{"router_score": "softmax", "parallel_block": false, "max_steps": 5169}
Below are experts of layer 5 (counted from 0) of a mixture-of-experts language model. Rows are named router (the router's row for the expert), down (a neuron's output weights, with its number) and show model dimensions 0-111. Each number is 200 + 40 x the weight over its row's rms, rounded and kept within 0 to 999.
Before each expert's rows: a language model's description of what the expert responds to. This comes from a sample of Wikipedia text that the model never trained on.

# expert 27
Description: Prepositions introducing places or dates, overwhelmingly in, also on, at, during: took place in Seville, born on February.
router,159,182,210,209,128,200,173,189,182,224,233,236,280,138,195,149,232,177,210,225,210,232,159,192,181,164,235,226,236,179,229,238,205,218,234,165,250,237,190,180,189,222,168,233,238,222,201,213,232,127,170,184,142,238,188,163,157,111,261,242,137,210,279,223,198,189,138,240,176,256,226,158,203,152,164,167,148,99,167,256,268,198,243,222,213,243,253,253,185,247,205,172,202,120,188,148,163,182,138,161,154,211,211,241,211,191,253,199,182,153,160,134
down0,220,200,196,177,223,213,161,183,246,253,240,202,211,195,180,163,179,164,201,183,230,241,178,161,168,204,173,174,325,194,185,223,206,283,229,237,246,243,253,174,158,196,181,187,169,269,218,208,214,184,193,246,174,238,209,147,199,122,242,213,230,266,177,244,178,156,193,212,226,219,200,218,216,228,207,187,217,214,200,215,210,222,169,245,226,189,244,186,228,221,164,245,212,192,235,122,118,279,132,132,252,246,230,179,132,239,228,181,208,200,220,145
down1,203,205,301,235,228,149,138,200,246,247,240,167,93,241,236,227,210,248,201,186,226,163,123,144,133,124,200,163,235,201,169,197,190,183,210,239,209,168,286,194,212,205,193,251,223,281,214,256,187,183,213,238,283,186,247,222,222,232,199,216,203,261,187,163,196,189,289,198,167,167,166,243,181,181,171,169,186,241,158,133,219,168,264,188,155,192,194,194,183,159,143,166,179,165,265,175,205,227,188,277,202,201,193,204,244,202,145,192,243,196,222,129

# expert 45
Description: First capital letter piece of a name or word starting a table cell or line: I in IK Brage, Istra, Idaho, Be in Beitar.
router,130,182,150,180,242,194,211,189,194,231,237,254,194,155,204,211,186,216,194,200,189,153,202,173,175,202,205,228,197,224,208,208,236,223,184,192,155,299,210,284,190,138,179,208,274,233,201,170,260,266,188,144,233,193,215,160,161,153,250,226,147,195,246,168,282,179,163,188,206,290,149,200,193,216,128,205,173,198,171,279,258,255,203,239,234,270,239,239,191,294,263,158,201,225,214,190,217,207,268,205,196,285,223,257,197,170,167,221,193,194,177,172
down0,166,176,154,188,131,215,160,199,89,201,202,228,246,189,208,192,232,174,239,270,240,142,214,198,161,185,221,240,169,173,190,180,185,229,72,175,274,164,260,205,240,201,121,192,170,217,187,247,181,219,186,212,161,249,89,254,235,277,205,148,124,199,224,222,225,209,191,191,174,263,189,226,161,220,247,198,128,183,250,172,176,158,239,190,186,206,179,248,228,181,210,215,188,170,167,191,296,215,158,235,146,234,177,188,191,225,228,154,206,185,187,232
down1,117,202,223,190,178,222,173,202,196,214,221,257,189,175,226,219,178,255,302,161,147,162,210,274,173,114,177,209,218,172,231,229,134,252,209,162,201,138,199,150,260,73,198,199,166,154,179,204,181,195,146,198,219,207,232,179,224,252,237,158,161,193,166,190,217,220,228,177,179,333,241,212,223,240,147,167,176,178,211,204,201,200,224,149,225,223,227,204,230,167,231,190,199,204,233,239,285,158,148,239,196,276,129,236,143,218,149,239,201,228,163,171

# expert 44
Description: Capitalized content words inside titles of albums, songs, films and episodes, such as Rock, Night, You, Blue.
router,181,221,209,236,195,265,191,202,174,192,257,202,167,163,254,179,206,170,248,234,215,201,252,201,199,157,206,216,182,216,253,293,182,191,223,143,147,213,198,221,92,131,247,209,171,272,269,228,224,178,201,124,228,233,264,193,178,209,229,195,207,148,249,261,209,129,174,189,228,202,155,168,225,195,148,171,247,237,148,260,243,215,215,184,184,238,185,241,189,172,195,220,224,185,147,180,245,148,214,181,158,259,224,213,215,161,191,245,203,191,168,223
down0,154,185,198,234,260,143,220,223,221,93,209,275,202,196,234,189,237,222,180,182,237,184,258,179,188,233,112,180,177,237,194,226,218,144,146,193,213,154,199,226,201,281,222,232,226,214,164,204,162,220,175,168,151,170,254,203,160,209,258,178,200,136,238,87,141,238,176,220,164,162,160,176,251,284,165,221,280,162,218,178,187,71,221,187,275,215,183,202,133,177,203,208,273,265,156,230,205,288,199,220,257,215,143,207,224,147,152,242,152,162,190,191
down1,153,214,181,165,232,138,222,190,169,151,258,199,128,194,236,195,243,233,260,179,139,199,218,202,185,219,213,216,292,221,260,173,188,238,155,179,157,228,200,184,245,242,167,187,227,207,212,157,241,168,318,170,160,194,181,156,284,217,216,200,182,254,148,221,273,231,235,152,192,237,148,144,207,232,199,207,238,195,260,156,96,227,232,231,200,281,159,197,110,223,170,297,249,260,179,258,241,206,179,191,119,225,231,233,174,209,149,159,222,170,155,265

# expert 60
Description: Periods ending sentences, especially before line breaks or new sentences, plus clause-joining conjunctions like but, while, although, because.
router,188,156,126,180,199,239,189,146,218,194,228,226,238,215,225,175,162,277,208,248,161,214,207,174,169,174,184,222,200,199,247,212,157,149,238,198,202,267,299,202,132,198,158,221,250,323,214,278,221,166,134,169,183,278,199,216,152,166,190,240,202,190,197,263,191,157,190,137,158,218,161,172,221,158,96,190,164,133,142,215,237,224,257,211,240,230,222,248,203,239,172,182,164,164,177,200,208,191,175,142,151,249,227,214,249,213,208,234,232,175,149,159
down0,197,238,229,279,190,236,250,170,223,161,219,216,256,251,257,217,193,151,185,236,157,137,235,218,183,219,150,124,226,222,224,125,284,216,216,226,169,249,187,194,292,142,276,210,229,194,180,213,246,203,168,230,208,130,224,238,228,230,202,184,254,222,153,208,201,208,203,225,143,192,168,214,161,176,190,199,247,202,227,175,227,213,192,226,151,193,214,226,231,203,157,257,175,254,159,175,137,263,239,220,264,274,185,286,172,196,264,150,220,182,101,228
down1,232,174,169,121,221,216,198,181,222,198,179,238,214,171,216,201,176,119,232,167,206,224,252,239,219,255,212,197,261,194,196,168,139,157,171,223,139,157,217,184,230,236,168,228,198,109,139,173,177,202,246,178,182,189,186,233,255,175,243,247,141,198,219,231,155,161,219,183,205,219,94,246,191,191,262,268,283,219,226,213,164,210,160,142,216,221,255,142,223,223,223,199,194,212,175,182,169,188,168,114,264,177,151,237,138,146,118,155,238,233,286,259

# expert 31
Description: First names or their first piece and single initials starting a person's name in lists and tables, such as Chris, Kim, E., W.
router,154,217,121,204,200,197,140,209,216,196,211,294,175,126,237,163,203,268,154,224,201,272,241,170,203,207,187,230,185,294,196,186,213,238,250,115,193,230,214,230,209,146,187,225,213,235,236,215,267,223,181,139,188,204,257,178,182,216,276,211,133,156,235,188,227,170,162,251,219,256,147,139,210,197,182,139,188,205,163,204,270,227,218,245,272,250,233,261,184,230,193,167,252,224,211,244,251,204,205,201,129,237,243,208,226,178,117,279,155,168,236,231
down0,135,194,126,196,215,201,167,187,252,136,205,113,216,231,231,162,153,218,233,171,187,220,248,210,165,229,151,167,220,234,182,139,200,122,154,193,150,176,220,286,180,204,177,235,195,261,247,189,194,167,193,184,139,161,211,200,263,191,270,181,227,166,199,230,254,238,286,184,192,247,207,188,213,201,182,237,116,215,71,187,220,242,239,169,250,141,210,179,185,235,199,125,202,180,178,215,221,177,239,165,196,197,254,220,224,188,204,204,226,253,147,216
down1,127,200,181,243,278,147,243,286,231,238,193,180,274,189,137,206,214,179,157,179,173,182,236,168,175,148,100,164,135,203,261,155,171,174,222,192,130,181,261,225,161,207,179,180,143,168,192,216,212,169,232,195,258,151,192,208,236,139,215,238,194,222,191,207,207,147,210,194,239,261,184,269,196,186,241,252,171,248,245,238,178,190,204,176,267,176,203,246,154,252,250,161,217,194,157,245,192,162,160,167,123,160,211,255,197,244,154,249,180,201,227,167

# expert 12
Description: Word pieces completing a long technical or scientific word, often biological or chemical: -idae, -ium, -ation, -ology, syphi-lis.
router,199,180,147,163,221,234,207,151,195,276,245,192,208,164,166,155,213,202,156,188,171,179,209,174,232,211,176,252,226,252,250,273,125,145,219,168,159,258,193,177,118,197,157,216,243,248,217,234,171,158,239,160,148,196,235,181,155,223,202,179,212,184,206,165,234,181,147,228,171,210,179,204,276,162,141,206,249,157,190,222,233,203,250,226,225,258,169,216,124,228,166,191,208,205,201,208,337,180,156,148,205,179,176,235,210,147,197,203,184,162,161,221
down0,117,305,182,236,177,152,223,165,154,216,212,230,169,207,159,172,132,183,183,124,212,254,200,262,164,150,215,214,209,190,146,209,275,224,166,113,178,262,168,234,301,178,246,251,191,256,255,197,237,157,175,96,279,194,220,185,244,176,157,179,238,206,183,226,149,132,235,147,202,225,211,272,202,165,185,166,287,254,144,160,190,241,228,171,209,233,201,205,219,161,211,230,187,189,124,226,171,176,201,208,107,199,181,254,202,264,169,191,138,225,204,233
down1,241,233,177,232,185,208,206,204,215,105,198,233,131,170,179,289,180,286,245,227,165,165,156,166,108,201,154,265,306,236,278,226,175,180,177,176,156,176,223,204,188,256,164,163,182,181,230,182,201,236,237,217,214,218,228,205,229,158,173,156,205,139,177,182,228,169,200,166,197,179,169,191,208,167,168,170,209,149,200,256,183,109,171,218,225,140,212,152,293,206,241,161,156,195,252,218,164,209,174,202,169,216,220,263,197,160,214,156,227,157,266,201

# expert 51
Description: Surnames or their later word pieces following a first name in text and tables: Her-fs, Ger-ber, Jamie Fox-x, Cros-land.
router,128,226,172,193,235,223,189,212,183,234,229,258,175,157,189,166,197,206,197,217,251,244,209,149,186,204,152,239,191,224,232,212,210,213,167,107,172,252,196,219,157,173,164,230,295,257,192,196,222,176,261,95,214,221,212,158,150,183,246,188,201,147,196,197,278,160,184,160,175,164,178,177,227,189,161,127,203,204,165,201,226,283,300,232,181,242,182,239,142,218,190,232,228,231,252,124,250,190,223,176,169,228,217,228,282,246,154,252,158,129,223,181
down0,242,124,213,160,184,240,195,155,174,215,190,149,180,203,218,289,189,176,245,160,192,207,237,187,195,214,186,188,218,214,156,198,181,245,195,150,197,226,141,189,142,150,250,214,271,270,147,153,237,183,285,244,202,213,244,227,188,218,206,225,204,148,237,278,259,250,231,255,184,194,177,161,209,181,188,171,190,179,211,237,203,237,210,246,197,209,176,286,249,206,138,220,146,254,155,169,204,165,274,199,204,204,216,177,149,159,254,224,218,201,209,221
down1,283,235,181,251,252,222,265,157,216,180,209,236,146,270,212,152,207,160,171,176,174,211,274,120,142,165,212,170,198,149,281,216,191,164,167,227,212,209,116,191,146,215,146,208,239,238,172,212,265,225,239,264,129,224,181,246,173,219,276,261,195,208,191,149,164,146,189,222,193,182,249,170,225,200,237,202,223,157,258,207,153,185,200,121,204,135,143,171,189,170,93,267,256,227,196,169,217,223,242,234,229,183,241,271,243,223,230,170,196,172,214,113

# expert 38
Description: Pronouns, conjunctions and connective words opening a clause after a comma or period, such as they, however, because, only, most.
router,137,169,174,184,196,211,172,210,195,171,226,166,216,180,173,129,212,237,237,245,207,227,166,205,182,213,244,239,197,189,304,247,234,177,232,208,213,212,206,278,151,238,189,238,260,235,213,183,186,205,126,180,135,221,213,214,157,142,213,220,193,227,239,190,230,190,130,167,166,183,172,232,204,206,204,203,200,164,195,247,201,246,199,215,194,230,229,205,143,266,259,221,227,193,191,118,277,193,127,173,167,191,235,221,198,137,217,180,179,175,228,208
down0,166,170,205,212,224,191,158,210,205,157,184,188,247,177,230,213,131,263,217,208,191,233,120,171,253,195,160,179,138,218,140,195,210,200,165,229,212,204,228,164,224,228,301,180,224,189,227,182,181,208,212,260,160,167,257,268,250,241,199,146,189,215,157,121,133,190,168,178,287,227,198,178,302,159,155,159,192,196,287,169,177,116,241,201,202,168,260,196,166,199,156,219,209,141,120,207,258,182,168,181,218,128,233,160,140,202,190,210,100,278,244,140
down1,241,164,180,149,225,227,166,217,235,175,234,228,236,213,119,189,230,212,210,238,192,216,133,173,260,145,272,155,238,181,218,214,194,220,219,242,187,146,232,208,201,217,216,247,175,276,188,245,216,166,170,216,222,214,228,180,202,181,164,229,226,192,137,234,236,220,227,147,209,95,141,283,156,207,176,131,151,123,202,181,158,150,203,206,182,133,199,232,299,219,214,190,200,164,234,202,155,160,227,239,239,191,198,170,169,160,136,171,224,252,139,98

# expert 4
Description: Wiki markup and table punctuation at line starts: heading equals signs, table pipes, list hyphens, arrows, braces, and accented characters.
router,196,213,175,256,180,211,180,194,229,246,239,242,199,219,159,163,243,211,130,228,231,231,158,124,105,205,321,242,248,200,215,220,219,180,237,221,284,277,278,260,207,260,95,160,220,257,216,254,205,133,176,166,235,208,205,190,173,235,226,161,181,193,209,196,210,119,196,194,219,214,186,208,230,152,158,170,200,143,229,269,242,202,196,261,290,252,192,227,162,293,184,206,282,248,187,131,184,154,173,173,205,232,214,187,253,171,166,193,195,195,140,199
down0,207,107,192,248,132,184,187,240,197,142,254,221,147,233,183,192,172,181,197,229,219,146,183,166,274,231,191,171,205,149,254,204,210,188,203,212,204,198,214,211,240,230,199,145,160,191,175,246,138,215,219,185,198,218,256,182,264,125,186,217,133,190,217,124,151,222,178,162,144,183,232,178,218,195,196,143,248,166,189,189,197,257,131,159,249,178,213,227,235,171,193,240,186,168,151,134,192,278,193,145,166,171,273,141,255,212,163,212,151,260,262,149
down1,135,217,194,165,178,224,205,126,248,195,272,218,157,292,131,185,191,161,213,203,256,196,189,187,218,294,206,191,225,209,135,210,294,292,192,189,119,173,228,241,234,254,100,191,155,159,181,206,275,210,242,202,202,212,186,229,130,168,145,293,151,194,227,241,185,197,247,171,114,191,187,188,222,199,160,184,255,219,221,176,176,196,182,253,188,122,247,239,108,206,173,184,196,193,149,141,202,158,163,220,249,147,195,196,139,195,232,242,200,258,173,179

# expert 0
Description: Words right after "as", "with" or a table bar: far and many in "as far/many as", object pronouns like him, them, her, and all, before.
router,142,169,180,208,225,214,148,196,231,226,185,170,246,166,238,106,174,284,142,234,275,209,221,227,201,221,224,231,198,231,241,189,189,210,218,153,254,205,261,251,207,115,202,202,213,239,229,171,270,171,129,144,139,226,194,204,219,222,192,232,196,219,193,220,239,183,110,175,178,173,170,181,258,178,182,136,205,206,191,211,193,198,186,290,256,227,190,178,164,247,177,169,218,196,210,206,202,203,240,174,152,198,203,191,150,197,177,240,155,182,214,201
down0,202,204,155,148,117,165,184,212,229,140,144,146,179,197,240,211,274,239,180,228,196,155,132,168,270,230,239,176,186,245,243,236,197,140,236,176,151,275,228,204,287,260,189,172,127,203,164,216,258,194,137,286,145,237,148,191,212,253,289,170,243,227,199,209,219,207,225,223,220,214,113,207,142,168,246,144,216,222,241,210,153,179,181,269,202,214,199,220,145,193,163,218,238,237,213,216,259,258,177,238,206,228,211,140,172,219,210,199,205,258,204,179
down1,248,161,164,196,266,248,196,186,257,152,251,164,179,185,176,227,123,250,213,202,137,176,211,209,254,160,224,229,205,209,182,201,196,237,203,167,250,182,166,124,187,236,251,197,246,187,199,160,132,191,216,222,159,266,267,162,209,175,242,190,250,180,163,129,165,238,156,160,218,204,169,119,164,121,136,195,202,184,227,182,145,178,202,199,218,250,202,229,233,147,220,202,242,225,138,166,197,169,146,172,128,149,209,128,236,203,237,191,161,219,189,215

# expert 48
Description: Prepositions introducing dates, sources, or ranges in sports and event narratives: "from 12 February to", "on 6 September", "part of".
router,173,191,146,220,146,204,193,203,212,198,211,237,273,175,158,200,227,190,206,232,242,236,186,203,196,174,240,214,182,177,273,222,242,209,248,155,268,229,204,237,236,188,187,241,258,222,201,225,210,168,188,163,157,200,188,154,150,141,186,258,152,223,231,248,169,179,150,231,168,277,186,193,213,121,139,160,147,126,195,233,249,182,233,296,196,267,243,257,203,255,203,218,220,124,160,141,233,176,157,160,178,213,255,232,192,167,262,200,211,161,172,148
down0,207,152,210,213,238,223,135,188,97,217,123,219,213,159,186,127,243,190,223,167,223,189,239,236,162,221,284,167,219,199,236,232,210,192,224,181,228,171,311,168,231,206,178,179,155,135,219,173,117,184,269,222,136,252,194,145,148,184,279,236,184,168,205,196,218,217,236,213,183,192,176,172,278,213,207,226,225,260,191,228,165,303,211,215,226,182,182,218,199,236,224,218,151,237,225,248,158,213,89,177,261,183,226,181,189,245,206,251,250,237,198,245
down1,154,210,285,237,293,196,216,198,157,179,208,130,246,268,210,135,295,200,216,215,176,138,221,244,168,195,217,160,219,149,196,181,220,158,221,187,217,239,226,197,273,173,176,250,203,224,111,208,188,201,258,166,152,190,151,277,289,185,225,226,236,181,211,243,169,271,237,180,144,172,151,158,213,253,165,288,184,252,230,245,132,215,202,104,123,215,206,158,195,175,179,325,189,160,178,142,193,183,172,119,205,222,221,223,206,195,179,140,126,137,135,185

# expert 23
Description: Capitalized or short word starts inside titles of shows, works and names, such as God, Sun, Dec(k), self, often before s.
router,155,193,175,199,206,216,175,130,177,185,190,218,194,151,249,146,169,209,216,228,169,246,228,176,180,220,203,189,205,282,219,236,124,155,230,136,211,221,237,215,84,130,175,190,198,234,243,218,245,196,226,179,197,189,224,197,167,210,247,218,140,193,206,322,216,196,206,193,235,197,193,210,187,164,170,205,258,212,135,240,234,235,220,238,265,210,212,232,181,211,175,234,232,188,187,198,306,196,165,216,153,246,216,256,191,134,202,217,173,130,231,201
down0,194,191,204,232,150,225,165,165,183,195,168,177,227,266,291,201,230,167,200,231,207,171,247,247,240,155,256,144,154,226,107,195,217,214,224,175,198,221,228,180,207,203,211,190,143,171,167,285,244,211,198,197,159,175,139,185,231,185,186,272,212,210,188,242,152,150,209,185,196,191,212,143,221,226,165,213,245,236,252,208,132,204,232,185,187,232,231,194,219,216,221,277,257,146,169,178,158,200,200,183,219,186,181,206,219,158,257,140,182,202,233,130
down1,283,151,309,159,174,224,254,144,181,181,250,255,175,189,263,251,238,156,197,159,226,164,306,250,212,172,271,181,192,143,143,189,196,238,143,161,202,204,180,229,238,185,186,237,205,213,240,262,137,223,228,243,230,199,210,219,203,164,208,225,209,233,224,206,162,250,181,281,139,214,194,163,215,166,228,168,219,173,200,166,218,226,270,211,210,139,255,274,180,201,182,192,144,143,258,192,183,141,209,261,222,130,243,245,257,157,249,269,199,213,153,142

# expert 19
Description: Full stops, mostly after initials, list numbers or abbreviations such as "No." in bibliographies and tables, plus commas and dashes.
router,188,150,160,182,181,278,252,210,218,220,247,238,172,160,234,214,154,252,171,242,191,252,220,149,188,200,194,275,213,213,267,266,162,230,250,116,214,266,297,206,126,242,195,245,237,223,224,231,197,152,134,184,239,276,241,214,140,244,251,154,149,227,232,205,234,165,197,168,200,195,194,115,235,154,115,200,177,140,215,238,243,230,200,194,247,230,257,242,180,238,194,136,222,187,184,195,212,193,196,220,134,253,240,233,261,237,156,236,167,153,168,143
down0,192,123,149,252,178,182,118,212,173,237,222,260,125,225,309,212,198,178,168,283,144,160,224,201,189,234,187,201,114,119,170,213,206,231,184,206,330,182,171,182,269,150,219,244,175,168,238,198,203,141,238,208,231,212,236,243,243,148,177,238,246,186,182,182,199,247,292,163,261,227,215,182,205,195,160,231,229,185,216,193,269,171,222,182,206,204,215,210,160,230,144,174,222,131,203,233,245,166,216,153,274,215,257,269,194,206,183,269,190,200,214,220
down1,220,186,197,203,208,248,215,154,175,210,153,146,249,199,164,200,182,201,190,191,157,168,195,204,135,168,200,198,128,242,200,225,217,196,186,240,250,196,179,321,169,162,169,247,148,240,231,205,193,246,173,228,237,173,171,189,190,218,231,246,156,164,189,212,211,229,105,187,179,192,165,233,183,182,128,174,234,229,138,216,241,190,209,242,177,204,174,161,133,157,125,181,147,238,202,201,194,222,244,177,197,186,220,194,172,181,218,143,223,231,184,123

# expert 8
Description: Adverbs and function words in technical or descriptive prose, such as rather, instead, often, not, when, with.
router,157,166,176,219,185,197,135,140,164,222,285,190,243,162,166,177,220,238,204,243,196,162,172,202,154,204,243,225,242,191,275,235,181,126,233,188,215,252,175,226,184,197,167,259,193,242,176,211,240,148,147,193,130,175,179,186,123,179,181,246,182,205,226,183,227,180,127,218,201,206,185,191,257,179,145,185,150,112,172,270,231,217,214,234,202,236,153,231,203,245,170,179,190,145,169,160,223,146,195,158,167,229,243,225,174,188,179,204,178,175,180,164
down0,220,218,162,150,189,226,121,192,223,326,216,147,184,143,118,122,151,127,227,214,163,218,242,132,235,300,221,201,170,171,166,169,220,212,182,225,167,225,178,147,233,216,224,262,169,104,230,246,240,189,208,154,185,125,142,193,139,195,206,154,210,218,206,187,185,171,171,190,153,211,157,178,233,205,160,177,252,179,182,179,217,228,207,211,239,154,236,235,185,228,112,202,257,192,185,213,234,219,219,210,256,259,186,147,149,229,212,242,246,210,216,174
down1,272,201,265,204,150,244,190,232,204,223,168,267,271,197,210,160,203,188,190,207,197,168,232,251,157,244,173,156,190,257,213,163,248,216,205,170,247,170,170,136,222,168,150,202,253,231,283,238,234,159,188,231,114,183,235,150,180,220,202,287,191,225,170,169,220,107,181,218,189,233,210,183,188,212,273,200,219,255,201,178,206,199,247,274,144,137,180,199,244,214,250,198,187,204,196,167,185,144,197,224,202,236,236,200,154,252,141,266,145,205,190,198

# expert 50
Description: Main verbs, verb endings and prepositions after a subject or relative pronoun, such as led, made, replaced, enclos-es, of.
router,162,152,166,241,185,204,243,174,150,206,220,223,281,203,136,203,239,215,180,295,238,240,183,207,156,215,272,231,205,165,244,293,202,169,267,148,216,262,215,216,185,201,182,221,232,189,230,212,258,166,197,179,130,195,235,219,204,130,227,200,212,215,250,138,218,126,125,217,178,210,182,175,190,116,182,181,160,111,169,237,250,152,211,241,215,280,203,255,224,252,223,231,221,166,165,187,234,166,170,171,152,210,213,200,212,218,211,225,206,142,177,145
down0,241,163,202,129,284,214,189,224,200,128,193,269,235,279,232,205,218,159,185,188,199,208,196,125,186,166,245,245,250,171,209,217,135,189,170,247,174,186,203,183,261,222,147,194,126,156,231,182,163,203,166,187,211,219,194,166,180,213,128,121,212,211,211,192,167,218,141,185,165,173,114,214,239,256,210,180,255,190,191,204,164,175,219,154,213,186,102,152,204,206,199,224,203,214,225,181,185,198,133,191,233,199,183,173,216,225,260,167,161,204,193,202
down1,176,149,219,249,222,187,279,175,174,244,186,179,192,179,107,232,200,199,273,152,114,225,137,209,122,223,226,197,134,167,119,218,133,214,209,253,167,197,226,164,162,234,142,186,191,136,193,131,230,139,90,185,172,221,202,176,253,235,248,150,225,190,188,191,146,266,147,204,211,200,261,183,291,175,194,173,245,238,190,251,185,248,256,203,242,178,236,184,219,251,173,178,211,163,222,160,175,195,120,271,159,73,195,201,247,241,217,234,197,171,233,223

# expert 52
Description: Technical common nouns and suffixes before plural s or of, such as ization, ation, function, construction, development, up in push-ups.
router,171,213,132,194,228,239,173,119,173,207,197,219,210,187,182,197,242,212,172,200,197,194,203,185,197,216,187,196,217,234,260,296,128,131,246,150,176,220,267,236,112,230,133,213,244,233,204,235,219,169,211,121,168,162,170,178,215,226,172,264,186,168,223,151,243,165,153,244,172,277,134,215,251,137,153,131,269,181,193,260,208,247,211,225,249,228,173,239,223,240,174,196,241,148,137,142,243,188,171,181,185,206,170,184,193,117,182,192,154,190,190,229
down0,187,161,199,250,208,188,132,199,195,190,190,219,172,161,236,112,204,178,187,172,142,221,227,216,238,189,257,203,118,253,210,174,236,188,255,299,230,161,171,205,235,183,190,179,181,241,174,176,205,101,212,243,157,149,201,143,176,225,227,185,216,185,188,241,161,173,231,185,244,195,238,261,140,245,166,222,240,173,240,228,197,250,192,221,177,144,219,187,203,222,282,161,233,211,199,260,198,243,147,212,212,237,194,194,240,242,137,180,96,221,175,203
down1,203,202,178,152,251,166,166,181,193,251,225,183,251,277,172,212,244,228,228,239,154,201,199,174,192,204,161,217,223,172,288,102,252,222,231,205,249,249,233,191,210,216,189,193,192,158,204,167,232,236,204,231,220,220,232,243,165,154,184,223,182,139,214,220,240,223,242,144,172,141,133,214,201,186,126,118,155,185,147,207,211,225,222,207,194,233,240,210,167,158,194,198,142,184,296,196,161,174,200,228,191,139,226,185,209,165,201,214,265,179,181,226

# expert 16
Description: Opening syllables of non-English personal and place names, often after Al- or El-, such as Ko, Ka, Ha, Jo, La.
router,115,190,141,183,132,177,168,203,178,210,196,221,187,148,251,170,177,223,194,223,218,211,210,208,135,193,245,229,177,239,229,248,188,202,174,83,114,209,161,228,152,169,196,217,258,218,277,233,219,232,191,120,179,226,251,158,166,192,195,202,167,152,224,218,267,124,182,193,173,187,157,184,221,212,145,117,205,220,184,262,244,173,266,259,228,233,141,231,207,260,217,215,189,182,153,175,263,242,258,184,113,298,240,241,212,206,109,208,195,140,147,218
down0,164,235,232,282,170,194,196,268,174,204,192,124,158,231,216,236,224,183,207,181,156,191,181,184,163,101,214,239,227,169,142,187,244,242,225,216,167,247,285,203,238,222,247,144,168,208,228,246,157,219,230,249,174,210,201,204,111,176,193,169,189,187,194,214,181,208,223,206,210,201,219,190,188,147,199,248,134,194,224,236,191,254,176,192,168,246,146,183,226,229,209,197,211,112,228,156,189,280,187,217,135,203,191,197,310,244,249,182,115,230,182,170
down1,203,202,184,147,244,186,240,258,165,195,146,165,179,238,162,190,163,170,113,225,242,283,229,173,196,194,254,245,198,193,207,208,165,234,233,187,238,183,226,220,157,238,189,180,281,165,197,188,178,205,161,161,203,205,128,199,213,255,137,205,198,226,202,180,154,213,135,185,76,155,238,206,107,232,171,165,151,105,238,222,189,215,165,163,203,183,219,156,179,213,244,145,224,215,122,288,164,241,200,199,187,252,130,131,189,235,201,235,177,231,266,253

# expert 26
Description: Verbs of saying, writing and acting after a subject in reviews and biographies, such as called, wrote, announced, follows.
router,179,141,206,219,153,205,195,212,170,194,227,230,223,129,131,232,193,201,156,277,225,253,159,196,146,178,239,214,190,164,242,249,246,216,268,152,196,217,229,226,148,167,214,265,218,198,213,221,268,160,178,175,157,211,226,201,183,156,203,191,208,203,203,165,196,119,161,224,220,200,165,139,224,129,162,171,166,106,210,269,216,171,255,253,233,301,197,263,185,200,205,160,194,192,178,172,191,180,178,190,151,209,214,194,240,169,202,266,205,187,180,164
down0,186,201,193,221,144,154,265,202,268,225,239,218,172,129,208,217,160,197,109,230,232,189,183,206,226,221,212,171,130,126,273,250,217,218,203,266,240,157,114,232,249,230,211,288,169,182,254,199,228,187,225,196,161,127,247,243,214,237,223,198,235,160,156,223,247,219,151,216,169,145,189,214,196,197,182,240,96,203,216,138,239,167,242,167,233,217,281,198,145,234,253,206,193,197,201,234,231,251,124,186,231,234,202,173,142,207,280,264,261,220,185,158
down1,213,219,249,177,188,246,248,235,173,193,187,232,152,110,238,223,170,141,204,229,210,232,242,121,182,208,243,157,208,246,230,186,166,181,257,113,203,158,270,232,147,204,162,191,191,194,142,178,222,239,222,157,176,251,192,177,191,179,226,169,193,152,166,246,224,129,251,267,250,192,232,185,260,98,226,172,233,210,198,206,153,218,214,143,297,171,232,174,214,213,173,256,158,226,221,150,239,236,189,209,213,225,194,182,143,154,146,219,241,221,159,158

# expert 32
Description: First names and surnames of people, often after titles or in tables and lists, such as John, James, Thomas, Martínez.
router,164,177,166,136,207,201,168,228,209,232,281,245,153,157,204,220,274,262,144,272,150,205,179,107,171,209,198,216,201,214,225,232,176,244,209,154,182,256,219,220,129,223,175,209,243,202,245,226,217,163,217,154,191,195,256,216,171,231,275,200,158,173,215,216,244,159,182,201,149,175,148,184,247,183,171,132,231,156,166,257,256,191,257,224,230,237,231,230,213,261,199,216,174,157,170,189,239,237,207,181,159,188,247,217,247,181,140,247,184,115,205,174
down0,184,184,167,196,222,109,227,215,218,196,249,197,193,246,214,232,162,232,172,151,203,167,316,167,232,210,213,271,219,219,175,145,273,183,219,230,199,272,192,185,230,179,200,149,175,250,133,219,166,185,177,200,177,167,124,169,249,255,245,185,127,192,181,204,175,225,232,169,175,213,194,153,240,247,151,196,237,200,220,217,240,136,196,180,143,213,207,247,152,216,217,199,227,258,194,268,217,222,308,114,214,208,139,247,181,217,185,279,176,165,208,223
down1,189,192,197,249,203,150,248,272,165,220,160,211,261,235,161,181,220,145,210,213,146,147,254,231,155,172,221,136,219,113,120,266,248,151,216,219,196,202,170,213,216,219,215,191,204,175,177,270,167,232,192,207,173,259,198,166,224,178,193,205,215,215,236,199,208,149,170,186,204,179,262,166,125,217,247,202,199,167,212,218,208,236,196,214,244,179,199,168,263,267,230,188,170,169,182,207,132,195,171,207,252,177,212,202,241,250,192,292,283,205,150,133

# expert 36
Description: Prepositions, chiefly of and in, after nouns in descriptive and census prose: "population of", "households in", during, between, within.
router,194,208,170,246,161,209,192,191,177,211,250,227,287,182,188,195,244,244,189,262,218,213,178,205,157,148,255,240,197,212,221,220,239,194,260,156,273,231,199,198,228,186,148,205,255,240,162,195,208,148,152,207,134,172,199,184,163,150,220,226,165,216,236,204,227,180,152,264,149,240,193,178,252,140,194,183,124,132,131,246,221,211,241,256,206,210,261,273,230,225,167,199,186,117,180,176,175,145,212,149,170,226,218,248,207,223,271,215,200,109,136,134
down0,169,222,87,168,166,203,190,230,225,142,244,214,222,290,242,302,196,215,187,252,141,263,216,237,181,252,176,130,182,172,124,181,184,149,206,227,157,179,209,206,133,196,234,220,152,222,140,207,291,148,188,226,234,210,211,247,249,234,154,218,128,208,171,198,209,152,303,175,232,144,254,223,158,194,211,216,240,236,237,159,161,161,286,235,205,198,165,259,232,218,180,250,148,255,172,247,221,169,230,231,171,124,203,149,160,175,201,176,242,105,165,206
down1,202,191,195,177,195,158,163,224,229,150,111,168,144,199,167,260,209,213,173,206,131,218,215,174,239,161,208,187,130,198,183,212,257,207,126,119,150,172,212,224,199,178,262,284,220,229,135,235,183,152,164,117,133,222,226,191,194,242,228,265,199,178,227,220,210,212,208,162,160,219,180,229,153,131,197,194,199,230,152,187,230,210,208,139,268,214,190,215,155,218,239,256,254,189,248,205,231,213,170,229,70,245,190,174,292,187,224,229,228,183,257,118